config.yaml
num_hidden_layers: 12
hidden_size: 320
experts_per_token: 2
routed_scale: 1.5
balance_loss: 0.0194
init_std_router: 0.0277
vocab_size: 8192
norm_eps: 1e-06
beta2: 0.99
max_seq_len: 256
max_steps: 15108
Below are experts of layer 8 (counted from 0) of a mixture-of-experts language model. Rows are named router (the router's row for the expert), gate (a neuron's input weights, with its number), up (a neuron's input weights, with its number) and show model dimensions 192-255. Each number is 128 + 32 x the weight over its row's rms, rounded and kept within 0 to 255. Numbers have three digits each.
Before each expert's rows: a language model's description of what the expert responds to. This comes from a sample of Wikipedia text that the model never trained on.

# expert 11
"a", "was", small numerals and name starts after verbs or pipes, e.g. "earned her a nomination", "awarded the album 3 stars".
router:122104182113121096187218059130153116125124075119129102159150134143179171086095134162087129107147160135099153134117105138159094141186128146081128168156096179126145143146108115209143153116123130
gate2:091130136167103159099111124072145164100140069116139149201133094205137142116107149143101111116099083096109085042109181138102088123159164130112072112143158133118059091135174133095129126159123121
up2:122165128171132140105106082091138126154152125073147087088140128112136185147125123105105083162171115162161128164101161167108140083140092137086137152096105077157145154158106153125088113155170132
gate3:112104098104165211143140128092132111073118216097138140089033102163125175032145128150209153123079105207081124039148099086104110163086149136094054125116112150131142141114165127091171173179122127
up3:133108097180191093162155089172074087175153123150088151048065163102116128096119118139117156132144135107163101143110118109095112108097115122133123067147175165084101117181097146101105096107161140
gate4:083135150111138176095099090081095135089119139093174132125067112129160148137113097132135169111097107124089179103134107127073150137141114166128122126160134115174209086070127141111131166140109136
up4:139107149097127133134197117159124079156119150207104127200148145168098123110114122145120099122143123154150101118097092096133106162088154109201101165111131091129131094119135089138116147129165109
gate5:152151121109095150163063066124072094158170118109122105139144100177078160125171091104088160096095126151045112215133092131126120202143151175157179149180114124131137139144146136121109138140090178
up5:058158136137119112098128124171208116152084072172150112122117192160190152154089137160109158173115122121157093149135108134098074162182126150114137068104147075153119165120143165171115143094092152
gate6:097065145076131191177186061106113140138173147083113128159114078144132152056180087152196138081133125181082097083139094096112096144157146107165105092108176125124119096097158151106138183174146150
up6:131100150126198082100151066161122138143151137110116140163180094127157093153112110152142083119149114133090104156122167160069124114097128134066158109119101124129108112096132118123084106139148118
gate7:118138129161147164066100149090087095113196120132151150131102140136139170118162181088112115117127165186121109164132084171171098109103152149153054103173098125166196148135168118096126168084172154
up7:218138173116125109067171142111130120078115130174078121119157103109164125140156143145151185142195079160134156125128163088140093135119165131135108157121199114157094134058127141112166182119144132
gate8:169089135087132136157136162044132146074190103101168079193103145158153145119150111142142113134123167152148123141144113146166098140150135116093082109137175139163102135086194158070226128088154182
up8:124045167144101135179090164117112134135074162130120126170117111142141135138196099129133123112106153118138115158117082146167127100138095085178125084128159163094051149180121126128093112138074162
gate9:113143135064191121137104094080143160118146137113140121114109110105138139072179159090157127108134202157123114147161109167110172187138129104103095108049167135130152110072155152112129156147085134
up9:176154120138097152118115168130131082123119106119149145140148110119132104131105126122135148132132094088055182094129159061177111130119125120153150116100099171118158096139128134105182121172152129
gate10:165116193098148134109106097143104085121185159121154070149100108126172186075133102126177133080140166161136106137117154158134171120183132108104090080141130110122188144096172121108139180099132147
up10:147143115140198140109088141100056155099100094106142167066118114154133091110126057147083128157138135148131132133098121129123096123129112145131188142102132115149096127186111139138117067116137181
gate11:071095156105135127156131138126122122126159112119137093101132117129195195086112184077079143115120191082176148124088107163099082152129161105155114080103178163155188135127161118094169189153151139
up11:128119130122144115109091139155128107126131108130099083134150095155205140210197180134156136116128067102110112126096154166135120164085107142165115149128122143129141166127125149074165186149110175
gate12:099142118079126106104103113107153092116167147101178113152110111126131144172134124096094149101085161143086082185118091126119174124100130101138108121196158122113140055167139126100148161188115210
up12:167123133130101128154151083146125120163082100147101089157141131111036135119087065132125138138085133118127107151106088192152177113114133130071120093205069134124157113126132131080094118075090141
gate13:074081153121090170163119085073145141082146160098170152127107204117119115079103150139116125079108092151154123155070090082156177142133135156073104126162161142180101109145158135094183191139116206
up13:108160106101173134126130094120131074104142106107130175118093119173103150129147112190138140131162124132100057110122142083136120135153193121150143201117158164201135118169123145153129141119143152
gate14:078117072109193182107125118102155167121178144111169115087048141146111150109170140124133088112113154129067119133144085157092112114138143132141135161137152166171122157068155112119126146079106128
up14:123101124120170096139121177170135112150118162146139124203156115155118113139128100153207147121107117193139139136116106147175164119116120066116105157134146181188060214098129136136152118114134147
gate15:099067135142169114100156166126074208103170134139104097141100166134111131102119115109157132086084126132094136165169065155114097180192148145171145095110121141116122170071162146104130148152179151
up15:146139122081134138103114102154096110170158122115143098125116069141178111177173153116179114126086114110115110104183146073181129109099099069114113101091162091097144084170114194142095131082159151
gate16:033119144126113187121101103141129122107158158062097133155178056145120167100190137143088171138061099142086130133134128174124132148140105124140147137145109129129159115114150102076190159110152147
up16:145184090146157154093115171110144113148109084136177101100129191144051125071127123109139058148122108064183116148128108069136098097090112186158119136071087187116109077152106136128148121140188151
gate17:068129108116103133110157085095099097112139102136177131110152139089094171108154209166141124136096124236168044163198120136099135132127120106082067109167146155141156166079190152097140140122129124
up17:186118121107117174079093147084142140188069130122134099065131093134191107174108125119071114089094241111145170120081090092101144148108172128182121122131082160133097101105110146159079140104124150
gate18:037158163148139180073109107153115099109118094091107063164111094097136199101161129163077174133096137124125144126180147151144127119171089170116139107174160100161137054157169113127093129080061108
up18:163124126081124137137157084151094162123133120140109126174132167097155102084105100159129140179099158142144139152117147092117110099101156118121097106111076145104130134093149134073108137114124193
gate19:135174130088128144087120132117118197160177133058170082098141119133089122086147103135096169141112112104143097097127132109133176119154137094121125092156124085146124158087186159070132159148106145
up19:156130161138150176145139106121152088141135090134080167171121136137101133160136132145127119084076145134118160106178118101156065115185142112128154094088165180112200055117098120138151101106140136
gate20:135130093109210152140196135118142169116162139094151080137142083157130140138147128114096196116111137144086119141100191116119138135112114114066087198085136142223122144138182133058166182146095165
up20:089143088199115151128138151096178183071099127152187162143127106053215160178185105147143164192082134133134138114220109105152112109125143118075096141126173123136152096150142138159148112080104121
gate21:152111097062094131080120102127135075087138142111095133102121084095135128116144167158180114119102098148101136132161192099114123140158174126122100103134140149140162137106164146040137131144176101
up21:104174055156138141165118108144103158135067077134100169177135120076107122104154134124188094115104083104110130179189139115155104172150140135157155111139141154081186189148121129140076109097147134
gate22:075142104100153115144158097116073118168148078120142124122085141104037170110096102127093108148142118129131127113082152178130168149181110133091066039166113079156149112091155149146091142116106136
up22:107138078119154161143120152112158207108089131138149106122150134127074152165179134114176131147162169148092185105094156118156115159169117195124182177089137082146126138130134097148085139101117127
gate23:125078117129164085158122189095142163143208139133144105121130162180145163147121193139133134098067147130119114150143089113143129160172153111117095130106159151126098102095189175089126139096167163
up23:171065133153149110120111100133139062143142168148118098156176177162130142183224124104178187148164119129149121102157136132151089146147111103107110130127070125104110100085147103112076123097105139
gate24:048078042126150149137180114063110113113178136065184129147104142138147164116176147115153126101080129162146026147123164140087129089113100136147103092130187151123115096144166144085143126157125142
up24:111140128092142161141147104131096131127156170090091138172156139101148178080180143117128098162032129140144112137158170161133120135131152113108205095137068097131129162159100164079141076178129152
gate25:137131125118123093105118154124152125086179117139094151143062191150147145058165128117159139195028146136154168193165146103110100187128103128044122125105137141110120138148178145083152133152141116
up25:117104072144145090145146092127099124100173170116134210159054123149172071092126183126169167121068123158118189149161079117110126092157160137108161114139144121156128115149126104133121136136148102
gate26:085084057135160158183140162090109133118136156131101134146108113101165116107111116153086104107069173101038110187184111149119109158177138167122097092136145128118127104154127183079137146123110173
up26:100087065140168143145197159115187181122130106064143133168151147064151119199135118166092147122127173124125094091124160183078128175154120114132156062090208104141098134113121146142143103139061117

# expert 5
Vowel-ending pieces inside personal and place names, e.g. "Luc-ie", "Emil-io", "Jor-ge", "Liao-ning", plus James, William.
router:154113127188109119169094118116133082121158148117073129175121153194116153127168046048164116096094148120140116095124124171123106119120139068163150110131184098076131128102099118085126056170135145
gate0:093101118148139100139125131131149128132193132132115117123149140115179157102121114165142133146120134088146093152185170125113169132188171116102126080116122101106082149083184133081137160055192174
up0:154133101126144099129126152104110080154144149108167111123135097103097132151132119103131048090144133095166125101072145105141116118166121198079132123109133104136157146131118142122119163191144150
gate1:113186106216152094130169116081083156087148150128175118125130136167109098114141149074158149128162172201030111167145114149167138106199127112138091097122123120147127115118173146098118167117093156
up1:153114153126131141154067193157158135255186209141178099084170149113118115124068134114165104121107103083136075086103126120184140070099161125153136189180101144128093036091142121124103118146122065
gate2:129125134167115171128120130119094091113148146107156142171142150170126092168172094120115153078091099127095075052142126179153126085164128187158109112164171122170135079139178118087170121132082156
up2:159163126161179142135112102107171115118153176093077150152116163173125130112087108134119070126104139066151146137123124153133129100166098162107172166121160104092164086100132138105148105129123138
gate3:111102124090150216144144120111095155068134241087158118092101117131060111068140131106142152120140087118079074068124144165150105167160145163142092123130147130135170167125164099121160158137094111
up3:113127100139114112152152094166109097157168115150125118050095128144108177111113140125125143099089134096166074188116119117104133077095125137071083081146134195095154151152120151140156097136157167
gate4:083166146126134186056073105123103123086185177140135063144106112143059145098143131122106138101091098162090099121130099111148155102146101177153094085133142143131168131118167145106156114123098126
up4:127054170137151133123145118192126130154104123155144088146160160147119138098087165126090159120118115112122081107135099147104112179141152151243139181092135147097122071119120073103130165159182120
gate5:096112141096099152172100064122099138103130118124117116160114054128108148136201090163133122076126157211062078172156119116090125142131153145140125075182165139109159099116145153127098115097116220
up5:179120137110114107115151141152140097121077103142151108125076185141141113140108140176152176218119133154134038123096115117102106164133122145094142161100126112152127157058155166160090123082108143
gate6:109054163085093221112151131113089136152177125142147138168136071145144155110218115168118100040143136146140080148139089140066124163147135123197043106150154152142151125143142171098162204111101139
up6:103141175109167140083139099123142111114146099111119165152184127118173106118123079176124078181113128087121103147120179114064159131106065110091125143138127132165108158087126109117117114111089146
gate7:122137148155161106090032186029080138087156170125100131116135139165133139126189139040098174128150139166123110142121070189178120142105157152117074170167153083153167142114154176070109136090134134
up7:159149151110091142127133145132133111058148080121107054104131138102113113117170169090130164122136068173143082135099098107154130144124124159156141142144213122137083220128118128089086109160092203
gate8:099097053068116152111177142087093091069141135096151069171159135115135143079152091156124169127102127154129129111129113103200133124162152126064121125162154148162118132077198192086208134116136131
up8:137076129089114165148160204162110118131054123082145069133152142143176120177163115154222091104143129116102111139123069111150113086134093113167134124104152158108086125130148125149139159141110143
gate9:097159138130162112177087130123153168119136138100115071100061125117161176080146114116151079105104143190072105153143135176097186147157191159113130118127170134180123109112180167107129131132110105
up9:188162163164087105154100139162149107129147175107114106092141107098159087143115124095153131136124103130063173099151108121125080175127119161175101129126091086182198131129131144085123133191144113
gate10:124127154090141153075164055114124103082128156144214102126152119144158090098120157083179113105116173166150047160168130169133199120169139180076115099128119138127156196084185122093119126071159132
up10:116187139120170111126075113101112160082095117124161112081137080175155161160137060109106122072121122110122205128103161127081124103072118102163141101138119121162092112100119120132103133153110180
gate11:043098120113132095137132154105176138131152107129141061128161137140118123088152165112130144109149158106108128112125103157051077187171153134173113149178163114129116134112143127086130152187145161
up11:200129180148124105153146181189145168086147070122103121139114134148117141175118138133150149157096128104110099153087112171138116073124168124145150145172116119082164158138131127081150150111117113
gate12:075111107091140143124138148074118174119161143064122092123091141205166109145144110080176148110101166175117144177168077101123124151089114113112134089191124151132147091148146135073122162142113142
up12:154072124095128170206072099124088148128165153144109100157141075119111145133101076166070116101151138106149110125098125164110164102127118123158130119186099106187114088164148147128118186109127164
gate13:100132200160068179104090124073092082123188142130157147124126149139106128046093160144145111055150051148186076159121123118127163201157115122115100121123162160158091125130188148085175175124181155
up13:124166138099144130141123094131141113080145090106115165103117076144183188156078079147125085166085192168096166107106140091113113136127174127173155168065114101148195108144125113200094130149154175
gate14:109124107107148098110126132065151146087164154153086084148089159097152135109159130109140115170123204090105103138176115120091122187145146126134087113166148147184096078087164111135114153133165178
up14:125109222124159149161134150148151069184175168147140171150150183160101161084123142069117146143098119196150179183110096098156145113107143126116120186091138170100153134122124095183155093160134127
gate15:132132148101148161120147121113132150131110156138101137154072132193104098129124083156191158136055099174082079164119103152104115093163176094175111104156148122093129149113185147084187176136152132
up15:118175142135148135056116087114065097135111073086120101145089104073170133188109155152101144152121116174138107180157113048113113103208114104124143091148134069099122123206122137129161167154163120
gate16:102161129128173162137109105115108136137144181113178136140178093155141164125169074109136154134074145102115120134140114129119143120166112089152090131149112122139167128157162120085149114152133162
up16:145147092111109091074174125143120124168131114137121136124118142126078125144141084111084183152124113091127119128126149148125110082123167129140152066119098082115095069110117115131158163104141118
gate17:114103089124094143105148137070084120113173095119186106121139108106106147163156148173130185178107120203167071180178161159075120137151131140142103116112166091097187105038195136128132112107164175
up17:146173215103146123081087199118171103119089098126085105108092172108132089123132075005119101105126150081132165116066077095120123105121147158119115070156120148142108114169115124153129178114067094
gate18:117161116098138170065082078154155161101098162124152116171115087111165175134178162151129146178060113157088170113155166125141150162150116103127135149132120138153152104149163103132092108115076156
up18:118130134083170115125165136096087132128147136177102131165163125094173138100149135188080166150142091173117106154121108127174130079154164149184132130091159155127085134089131138124146169211089149
gate19:133186152117183149119097102109100129158176187110121099096147095085127116101103185110093175107135098122133111109120182096121143110185136108104133075122187158104146189090162118055201153165063136
up19:138133182131117133081120085161151135095097127123111137169133133084131146103119175106179145130067158174118132181148162085128095174133144082068117094106119110107195132108123129057160128132076092
gate20:144152114078137103111162134094092188124189113099188137127108080176128102117111153138172174166122150188083136095105094097165103103170136117100082120183132107160154130086181138047153211117105169
up20:085116106144138135114142142127130192153066125131167165112188094142177146175187093174153111137126108104154125090143112140119195134083147104133086116143119134133141079140129133121180121075120133
gate21:127119093084163124098134108105130100123147133110134146112119122071116176125130167136180133064140077136112114102104140167126099135121100106094066168088123131169129124105173213064128179124174115
up21:130161124132138073125142058139146136138075096149096168109120170031157122066136188116136172171086099107071162159173096125139137098153118133112129131125159168090157125141121123134060119162189163
gate22:118118118126156113132177121145110129165194086079161133112117111083103129123152147116114106155119124109131079130116153164128154132159121131068059087164126157167116168133177171109146129067135197
up22:167195131111167162075141176093109154105087149146108176140139112147068119139155123094146098134134133165109132139107207140165156159094125130067152160088150092109081166073146096128115127112125162
gate23:145093150125113181115045156141163133154185139132133100129103114168137159094159190152149139077060150101159064143146115144180136212197164127117099098159138138094090103090189163142107128082162180
up23:110123022143116121134100107131139113136123160167089072144148177109153128092207124118127132160194159168113165108211074149136036159186131060118137103122119137120097125118137103143095135145132081
gate24:075117097075158146122143101108082176161205140062126091158120120150157114161163136105138156108088091181148056143165084142137120099124096141166059042158181218118157122119173175087176158082117135
up24:109182120090136144127072128108076146108167178074118144090135169081139160100209127164166104132119172118157180123142122146147130173110134102083186125142132120091130135141121163080140126153085143

# expert 1
Mid-word pieces and capitalized name parts, plus "American" and "All", e.g. "Cincinn-ati", "Blue Jays", "African-American".
router:147159138160182166119115150107151147084119121125171233131120136101095125075099122163101141134178102125137135104090148205162119097167156108174153136126111099069167184146143113141132134097146143
gate0:118102077152133121118125124114140083104165158140110114185181102117118104117154128110104101154093118081117079097156121159130178141157156147135112096161125155089099093098192180090163118140149177
up0:121059084114134081135138141149143104134137171103076144101110131116084104150123157144140045097155152132166108114081137126136160152114141160083160123140129130163139144100112143120166110139144139
gate1:116149140136137139148158099077064117063128158144150111119173111121086151127218183151120173140173131161084117197170100146113126142196140148114108127156163125146174147140172129159100126131129154
up1:172074191140071113148071242086161075156146186087100120111155130122118028134050127106070148131103106092140126134123131116190150188100153154099151160148156138088096082097140119109126100193160114
gate2:126097141160173132101121168099144121065125147156150115181143113195130113094127144101107142096060112124091125098145145146124159092164176198191067076149169045141121074157160118084088090100082119
up2:127182158211151102135050142094130104151148050118110141097108121085121153165082220101109116091120127105094115119104150209135130104165108144087164158123145100147107102132125129117126113092134141
gate3:121153135162146168169174174101128135108117184140142136099074117111119143069089093137145183103108100190055087098169124115127105157143115190147063161127122110130159152135195084097139152135164114
up3:106128120140056128082156082150075116123157172099117129094074105116047134112091192113174089108148128135134091139158087141139114083140157111118148041136100140148128155154102144134113098169176146
gate4:091194140141108187115126092100081150088129141115105105163076115068131121105112163138058226142113141121086123119172098160074122106141125158131074134169145089181172150102167101114117139147072128
up4:109077198118121111105144185161125079163110110178157153167164195160130090187069160122098111091117162124106104138164079113160159151114178123215161179138139148084039111130114080169135163179154101
gate5:087128112116116124180123119123094118095134100144116110139130091100104184137169118124086111086087184176037093153152163159054119133142095168074120128140146126118109124135167158163119144123145179
up5:125092148082130093092125142129156080106092100131137101119165177123108129193128134146140151106150136120152038113144054120124074110146102182116123099110142120143116180083163125172074159100110111
gate6:081096119111109156129193076094076132106198149143151110139133112090124092093204116153140124101094096182100101158135123104084125135092145153198100129139192138161156146122127151081189178112129102
up6:101153194133177120107090119128122159123174151126150091162208155099137133126175111149101075194181120129127102170109102141107140113101112162112101127151147119170086157121130153123154127104131165
gate7:121113144147156136129105107049102081105237169116157145120140162167175138124218208073150114121132123166114114179132150141142116130128114124128072110171128132169138160142127159073153199127147132
up7:136140180100086155130128137143091152114140118158145114103103087089155122105158120064137166104137112218141109105130075068149157177156182103138134169123200141131057171119122099124105168120131160
gate8:151139116114127157172185134065166088053151162104170108134138132161147154124173115097173139128140204180107155124131171122155099129140164098084095122122158162183083177074196136137190184109146135
up8:121080169125114104107085135125141120123059174109130110144139121101152115133101078126154109076160133062128107067099110140118098097151144090123129136116161197119088145117140110124113111133083129
gate9:087133105054165150186124130073130148102185159125132112123057106149156117116196096144137086105133168133131107118165077167087172144110104148086128108114182123163160192105164169107145168114075126
up9:141181130129076109137147124183154044122139136123119110152193153132148112099101128090123157194089151069075167095081077089148119138105137137181131088147090129152148113075123138135170156160200127
gate10:118108164121220074098122113106108055129120155094161059143116134131175120130116120127106159154120178144146101106135118149143141076172141145063139100171127131113146157093188128075178145114151162
up10:114170152079124161140125085115118141097106072133126151072084105182163139157133113120141158118099114152153120129103141113102113137131104140160173137144155149177152043175100113151105080099156118
gate11:050078164077135124116170075102120143145207072132150133136161136112171180133140120092127129109138181079139122127138147133057152181151141111175121125166157143144156145086149136121105174176123159
up11:191159092168147147143138166150152164101143089094138109109148103119162092196153159106139134105148121135129122166102143163127093109091134167136155139126120116137139163117117123106197125140127127
gate12:123108114137169119106129122057080120108170134131146137139117116155147117168189161118124187092106138167127101198081102154113117111120119113141092127213105117151136108163129115086145145126141179
up12:133122177098120183123123078161144117148149110191153131090131109086107168109105124157129145118145066085163135137158109179104163130140144145110147104152103156127140130123131128092100130120138163
gate13:078133173181082131118144127115103164123144164139184154119136122157090116044124124138175131098118099169187075142137082057176135143145072113117103140166154134136094102112167155098140183134106172
up13:081167111131159106123120106121126073106095158121114135126104127103133126163114086140159128140111183126081129079134170125115141139085219087156131120105123158171128115158130119171084080125129175
gate14:116119153125153163103167111128103117103119169127101128123110159088163171082213136136099099150141148156056054152146053159101169151133190124112101134159155177142118138132173153122125173096159169
up14:132133180120160134097115154151144106160113072081172159176147145182137086164132146083208138086089174130180132131139117109139187102129106140134113161131132107167127182117153120193110095065154132
gate15:087110116128140144126177130114104130108150159146138121152117173182126107113067153099163108164060092144102058117179074117127141104189196090209101075092178074093140187087174141107174206163168148
up15:118115077123127132084090097100077106111170093108132110137110070065133106135095163146156099172104127099141146088123156114168084089119119097143108094126182111098177173134139135117150167142159129
gate16:058130122168152160140162074138104139128142169162164138145179064128148176114169072113086145165103136150097099148125101100117162133150115122156092123156149133117138126103152119065116187168097130
up16:163175086107163121071167126145107108183156113132169101119121175129113140125162145081111121111113137120138110097154140118108102089132147147157159055135118139109156111161106146143153130138159159
gate17:099148064147142188105154089063144129107169076125139099116144109090146134148105180152147152114089095162178094189204131099087104102164091162101117104109146133111173111035203183087105128112125171
up17:109091182092123128126114161108111129180123189102053116155111148156119130143104067093099053134156160151123169112086092147115189140120149102137129153138158129113050131143121126142096138160103102
gate18:073150121109112148049141081129179121092130134092181132137105064118110153088102145142087148115064140135097115080123157129126155132188173106095098141103123098138109141097188133112119130085056097
up18:095095110163134117122141064191099107114124132166162157178125144116143178129089118138078112187119122182157146155164126059132159111148155056143119136103108195129125075076123137114107182132093170
gate19:116207145089194173087152118122097156095167154144152069093108110099166163088120094118083142118107063166100104059095112113130146075156128139123101119170106107107165145117174133089185168159058146
up19:089141177131140170078092105149113114147140092159077171205156114129132193121164138095170124172064125175074169160096140095151131103186163095143096110092119092132176135126107104080130127138094127
gate20:141186085113140145101164128091099158066154148103127112149169072115148104162124168122102198158120093143090159120098150102154120124124144128130085158161165157171153128062171104060135130124112170
up20:118070033147111143098144147102150185091112073117153147131150103139171113176130082221157161116120117093119128072196125109144167135095173090144079135136137119103127084125139172111164117095059119
gate21:105126101148144113087138092087166077110152178117162135088147152131098189126133120151130080060128097085117115133140156104119121147146124087110100118135175153128092117103178235074126153154179139
up21:151146093164186122135172067099120093099052093186082143171146197097109137122105144098128144133066097180096135174129123170090140091206106139153130089083136175092141159152092085116066121200117131
gate22:136131127146166144129121106156139115130147120152199155141079134115079169058128123099133074128113123087130088123098169183105188135170175095106088072144138131137138103078168206124134128075123190
up22:118165084159194140080090158116192166111077151162120103135104133117110089079131117121158125129148154134129165127122166104118119149148132098166133102106118109138146134140110120161106151135101182
gate23:111066088117142148146127178115194135114190125129118132139122154173133109122110154108108149077035142113095043113146109174141105130190130146108074134158134105109122092076214143128149125073146180
up23:154070075130067080133108115084154070134121127191105100078161195150128085093153095131150110139119111149163172111160123124129105140124155064116069133136109120100116137145137113131127152141137059
gate24:107131078084169120149115119079120158139188141112177119105095095118122153096151108114113135159068092194164053138149106152110136098208109117160097084115131169131174098095170120064143133100131117
up24:119156173070117108122069140085104097141153165102092159073114153094161151091155138125118118156111114101164111131119170141096110182181133157162154095164155117100108139141107177092164068184145165

# expert 3
Surname suffixes like -ev, -ov, "=" in headings, and "the/his/its/a" in species and genus articles; also non-Latin scripts.
router:143074117160131161167097149144109137132119149143140114110115119169063205180138068121123090161127143080177150106131165191145115127103127123104148150134106133088142102155140139091138129153099133
gate2:099114140143098139148156158114159167101149137087128133174110114179177128094124097103122098111085098152104109090153171135135166105148117150129119104184165101163147116125193123027124136110077154
up2:145193142123190177108098094101103109085165155105125073082095160134138127137100170051095113111150101053113133134093110171098137091098106189098151135133094055138163154166134166170113114157112149
gate3:147121139131156154200151132080066112075136147066178120101099127082110137111158114136165176146083108129072090126117142155093130172153146154122109132121125149175177110184186104057168177136078120
up3:175116083131104103148094051165152103147155145163144172103106108190141165092149163141108104126129153110163141166130133129142076143089118093096082065122155145096144095092105180157123128150161155
gate4:126194132137098177082107101088116208128134191128139097121069119121146162078160125136133148188113078152063118107138121163089149062160083143159087173110135112117147131063185118138103139127103180
up4:090109145061101122111117166164138091169115066157103144167160128126085129150031147109118128049137141117157138186133128088135140195146118153224208129146138131102072106116119099126130156128146128
gate5:095123128088109131175123058132092079089163058145128082161072100179119172138207115081122160119086113189054138157125097156060064168141131146142135176152153128139121122132148159123105118144115190
up5:138144148112131093076139127162224127098098141109091093120090182092127091138064160142139141143087131065136058142149140172120081156158148175127153128132132066124101135136145159151099148137084115
gate6:114071139078108164136141112086076155128197127097129093124071086108164174114221113163156133115070116150114146097139118131116104180143080142170026153101185166121093089184141140078158151115126129
up6:123128183086137103125135070160152127104127141141085147168200128135142082170153124117122114097122098100111073158138089138114135112116118116097197131135140121203139163116127123143140094085121080
gate7:136216101135174114088068179021121114086202103132133145122135165165137114127152217079098134096116183123138128153121097186159128155126120135138069115144105076134192178119173167069134180096143155
up7:141133142085042184104157144119125117113090037143119113137192125118131108125154128120114168089167110163146142094133139099153127155120114127160121151168170125148068111044130082128038120134134083
gate8:134111116135135138139147145073133098068231144132179102161104125178166153113173162105094155123105134191119133049138129114144175134148169110086106151178169173151134185100179179099173182157142126
up8:124072141116092160152108202159175151148094170104146104126128133113157129125154064117185126102134108114119113103074060130172084092115108110156128140130197132135077142134119100132134177150151131
gate9:119161118115177120194122140065119182131162122146137089142153099181154122093176155134128118181114190163142144104136115179115160172112185093106117131114135131182111148101161194094146188128104152
up9:160171150111072136093220147141094146116185146142144173145152110123127126164135116106108156169120141130066146082109149036134117102147108162132097139152111133140190169105136139061224144126107125
gate10:103079144098143101071129109139092096093157158105170081115099115089086175045118162087132129151142172106165104130137095150139183111151158170111095097151143150101110181089174101132114170091161126
up10:136183194122142136199143099084102139070119054118147135057093076160152116140159074164139173103103136128121115120072135112135084125158062146164129135109099147171175120164113165067119074128159147
gate11:073090159107126120105110160116101093126126125098158158119117171128138120069104198124110091095141160127170161122110118174061134160162130148128066154172150142162149175099158113153147180163123155
up11:128080130109131134116120160151130116118119121092147152122143145124129096105197193127096108119105113108145060157097120171142149134095136161206087085130166135108162233203129122079172162118069124
gate12:080095098114148153119132159091107118117210146151166153159090112200117167131125160098132150079128195126146069159117083112127162159097133130118066087188079131131126150110147117113145163150127165
up12:189088111162082112221088082127134131149141120138181161152121118133090096147119144151173122163152127073118194097055114233138179128188118143136115150187082138142162130171130127112133151112090160
gate13:089140142178098188144081140113146144140151174133183128127168159150106113075123118136159149077104093097159090174135083087166154206151152088062052144175097102149088126141173143112165108135136169
up13:122153177107110148115124081132151091086122127112144169155112137169137061114121108165157139172122214108113140100115128101048132158100199184132154154101104156110131171157124105175138127151114143
gate14:088120077122151146091129119119085188095176154158159140101081168112164131131197116101111124179117172099077095123128080192126180156163156106139084150154146198198156157133147123103143149133149135
up14:101181255121126150125159120135132146149170105095139155177136164212098028169104130134157161122077132195113100141142104075127159135115155099111078117154155183152109156080123124118126140153146112
gate15:071127084143144137140131135121112134156138143115122081127125115162082130111102112137189100101038166131082091154153120160169125124168123137114142092176134139095137155061163139065168114158135170
up15:139150130088082128124093101138105103111150140065122168115096034134189129155128179164103132088118137142097131114161076113163133107160111105108107089150141074083097136149128119141198161119182108
gate16:052149156136093167155169121126072077163170194132134124177180052140129178136200063138127166132067077115096088175131157111150196140146112089105117075192118140140136102169151100073154155174134142
up16:116135065149138063035133142113137151194115133173147143081092111070090113137137098145092130148133147114103198101130153176179127130170106168125177109162094134134086093112132112124172151094172075
gate17:113130070156110203146160175074134131121189088143150103121137132093104203154139182163123131169088137147197108233157181113074110103134139141132144118139147081086172102071190175133137125138147169
up17:147128121081116120171077139122134140157138132121089089145104106136070098143121132142103143115105145109124159123059031113107148130169182121168139142124100139122120153112106140124102153146118110
gate18:051176142103115141113086117117120166115158165082154066114105089086108180079156119127074124151091105142143156087150168169130150135143077148138155138134154108129152105107181114145099135039097154
up18:120111076067129132103142058156081183128112099225136129177194176129130156140100141177055131150128111109128156193113109070136183105122179128142131123125104187096130145104116126109126137156134139
gate19:101221100080159151122136148087131139129139162147133122148090124097139111094119115123081149107091094136112153064105091091099140131143142120112079104176112088157165149160177131089227204163089146
up19:154070142178144172109094144146096139115144069160085129186180112106178129127167156149133096103105113180057163130128099154142075115165155145143067140090116119137157174098110102076150096123089073
gate20:140142070105143159130171138106091161112150086093192124181105077134145117164126135112090147161155087103086128132132130149141123080102154086083014142162134116141140153114184148034107211099133184
up20:095116093177094090080125166094118173090128095102197165093157083129160138184165139158131165190147116125153092090202103118115100139072118069119113162084144108126138105150150124097179165129093148
gate21:139078113123133117099139092113133144110156164136123123100087148116088135115194084088160131071168123175084131113158128143128109118116098082131103137116178167148142141133172187061157155100195106
up21:144167104150127099101164089117126127126064126194115119167158151134129180120105181100114120142082117067139134195139094153159111126175060184159168137093168117054162070095142104212042144129128133
gate22:138110121139196113110120103140082132136153136083125118130158124068064109069162158167117099134129080127116113182125136195092129164149162131088098095136163114108154113082186183147133082079098145
up22:177141122096172170096154111087137117096098129125102138162164066088124119102142120128142135117164152134064199153145174131135146101122116159086176169077128150118218201088140105157091114135116150
gate23:112089124104150115135121139086142140141173104109142173087095155168066175130171173095106119077045167157143100141192125133137141177134185117070075106103133143105175158078181179113107139083137140
up23:126119073139116047143112104155113080095130175093114095131088192142131114161182143075113114180134132112106119129161145151159118153149080088114062110060057155121181117059128165112068121156121077
gate24:078100059066124169094169122062127169086174123071166126161085098073142141140136124103090121116096108113157053181139132190137157107159116148211110096119174166192114129155156177101153106116140150
up24:119174091168115151173145127112096127082205189108106108145193145071175158108139138129118091158082131041173167176104166173122117163102210101113218137115118129137102133129115169098160117183090161
gate25:134123108159132123137140132067119126133167135155148093127070132151138153056199106145137106213085109151172122156129112135100128164125111152095077119122115128141119110114186183100130152152142103
up25:143102086155150063129149098140105091138148115118119216192089122131101078114111121166121129091115076155109163155131097126174137122136109086050120145122107164093142109188107113157125128153134093
gate26:124113083152144193182104143092130116077095194096100130174093129129134171105106128182102154055077155123119112171190176169105155162155125208135089108166094113140129095136147129084138165121104154
up26:161121155119158098190105120119121101134113180059132131188160176113113077123171133168108146071106146082110154123180151165138082197142138141122157078144199095129138120098130151157100129133054149